From a checkpoint of a small mixture-of-experts model trained on Wikipedia: 24 experts in each of 6 layers, 48 GeGLU neurons an expert.
Below are experts of layer 5 (counted from 0) of a mixture-of-experts language model. Rows are named router (the router's row for the expert) and show model dimensions 0-191. Each number is 500 + 40 x the weight over its row's rms, rounded and kept within 0 to 999. Numbers have three digits each.
Before each expert's rows: "comes before" lists some tokens at least twice as common just after its tokens as in all text; "mostly gets" lists some tokens that are sent to it at least half of the time. This comes from a sample of Wikipedia text that the model never trained on. Tokens count by the router's weight.

# expert 8
comes before: " the", " to", " a", " was", " that", " be"
mostly gets: " that", " it", " he", " his", " her", " which"
router:509424488539509510515488530544523503487558469591454515559548460423480450531503509466472520488508484515535485520550521469438557586452571487517536448460466459494528506518491581453469536536487488555508488538447595472499405494543506527528551535486498524492461520423439455455523506541544496484548475453481436512442552534535502543584428484491504474535460440530528492419492523498420478495501476484427534504461580558507410458586471464484471455452499484518472529519474468506521475559512461515536498583530528465465592480499516503491523548483553520499474495450523437538496460528454444468

# expert 9
comes before: ",", " of", " and", " in", ":", " to"
mostly gets: "ation", "ity", "ed", "ter", "age", "ers"
router:504464453540543483481473562508512470562517501557576462550502505442543494467577485518496511531558529471491544514517505446468509536526440414539522441464441465460490511537554566518469517500472445510517490507448408524452549493485420487612480461514507487533544503427489516501485432454461534475510486502541443569488553514488526501544487497511473606486507544450459506487509520505475533477501544508512501500463471508492505496469539506391519445453569500446508455458443487466533523446471444624510486529556465548449484495542509495548565495445533523495445497460494487491578486507575494398

# expert 11
comes before: " ", "\n", "|", "-", " —", " +"
mostly gets: "D", "E", "H", "L", "P", "S"
router:521528539507516457520427481440493555552491499547517543529483531460476475568437476549534495549439536502520553547418434432495431488523464582463518530541482538497535522509519532447506475434567517551554557519479492459482536521477539544434400498529492497503486472557525481531489484485534551551492481483514540465538471457422505464471536531552457422524520450568510542513616493465526512499463434448541455476516555487438431536483530504531455506488421447534497401559516536496471503582491485489527463493527546488538564535480511520513492516478472443565515574510457525460462490460534496524

# expert 19
comes before: "\n", "-", "|", "==", " The", "The"
mostly gets: "\n", "==", "===", ").", " ==", "===="
router:526555565529475505553525490479427455472535486507488555456520524534455466546540361483478474528492503542474486518436512562479494450555421458460512480558486496514440457526473469521571460445516524518493556557543479516463449449508535455528429543471488507500465529539548465507490444537446534511516546487473510424489436494561507456483471452563506519503557488555506485495448476466555523465474526485556519510523479503517550517565502479531548440533466535480549602470552531522546590456483435476498452577521516524458508543533460419539484498475486574435481545542535556502451465527542533545

# expert 15
comes before: " of", ",", ".", " in", " to", " and"
mostly gets: " season", "ation", " film", " time", " new", " team"
router:435474506542557567451590516509518530498507527435536449562500511488487509459517526494447578572569501511494459479510455486506477443524466476504487509466492481455490437564435519558510606554540413473445461526459472519534493504493446494550516576472522537535513495433466520486496501513491534523487557483459429459479488505511495502503475474488457533560532518464485518540518546511502497488526543561490489495421445498572483434570511557392547482507493500456521552452429459494548484517494537526494556619571447554494499525478452558525483481524531545491538457444572480454509446536500481441

# expert 22
comes before: " the", " of", " a", " to", " in", " by"
mostly gets: " for", " by", " with", " to", " of", " from"
router:498484529482489571486587534508533515487494548453454454540482527512461522446498514484492569490544468543508485411556541526522496511521503451574487500440433486524486444592465491509491489560468470482468460513426491533536507462449422472550542517562519469482482491447506522541494516496479496476585524436448487469489503470542446518459480495502493519475466474440526476523499502518497512493482593556428548532433491466538541412585441578426526539500490481481454581472446547465561453517527485525518529526510471496390563553518517550529489465530587455487470534430556463512507456507543455517

# expert 7
comes before: "1", "2", "0", "9", "3", "8"
mostly gets: " ", "–", " February", " January", "1", " March"
router:585471505554490497526535451463460535529525489483542452472517496433543560512476532544490451546545512481495576495442543545494489437531395555535503541457474531493512476463566480547502479442463526427464491463519503471430555496517557534430533477497564513402583405461527516527500507443422514554473549583494550545486534527518520467460550540475549497491497533477423509521448518538579550502518451438505478498550500453474489567461549468486407482511447521532482490498495544477533472447445522505486473426472490508518468464477552511483466521483462566557519514547456517479511546540508500554

# expert 3
comes before: " ", ":", "=", " •", " Total", " Country"
mostly gets: "|", ":", " ==", "=", " Total", " •"
router:491580477514554450448549481445484481492436478462440497484475512618492568534520480477499526475538566485512457472444453529459427526407525544527498528445500528562546441476465502504546459492438452472484503424505506573465513507410550407503464470452510526519515485542539474513520554437473470552520537581504553553505494508487530500541464473540528521487491490492435489512480524539532481485431481462537449458545529445482570537411539527484491521579498530449543512549503496469465546485588490488495487466491482565447452556523511533493484563457475527461501482536451553526580543473459516533

# expert 23
comes before: " |", ",", ")", ".", "°", ";"
mostly gets: "D", "E", "H", "C", "T", "L"
router:466530534475469486486441512475462503539516549531547489488490533513470480501500450516502473486463520446536535561443476449549514524497518547445514523531512452488496457491472509556557510480505463473433499498530450519530533545570582408535463527478459451432514495513508527525504469559495490588481562558463450479550497564473560508462531568480433491483554491473492494563554521442515471462458452543499454448473497492446521483558553490428403479520450475481476454505459441480421546488452538497532423538553574464566542520401451518514548455494486499487537523543482471415485549464508596522

# expert 21
comes before: "0", " |", "9", "5", ".", "8"
mostly gets: "8", "7", "4", "6", "9", "0"
router:531491481541523484509517503437448484534472535498541502487470455480515549515477511544497500538484518453555493532473497549552583448527465508443518562479519426518537460435495586501545476509440528476430497474518451471506550509544582453513487478506535464456579454454472499534444550528494405527447513576504574506557522541458554449506572485482494512472443490486462510529481502470463490525438401515523431502544528485479556501464529432438434483510460508514446442498476518493546477459529524500507523456504500507572508459418550543489594442439435524506510524583541561510561559452505493483

# expert 13
comes before: " ", " the", " and", " he", " a", " which"
mostly gets: ",", "),", " and", " the", " an", " July"
router:486532556485423469498509437450522486431461495581492452547518552560525556527529440505505490493472505465453539583469473494509558441418526474536429581483518528504441527463570462481512566475475551533452489497541578514538484448506584500485486495479541469484474428535548526527487504501514467411449440521546553524503523416505486498457516579501533474473456485504538456531437547454445509501425520546464532547563496481521532467505521517525496514512538495478529471497525547473526496451509540543565485463442522424561509491492497453537533484473548426560436530453507515460496473485477550600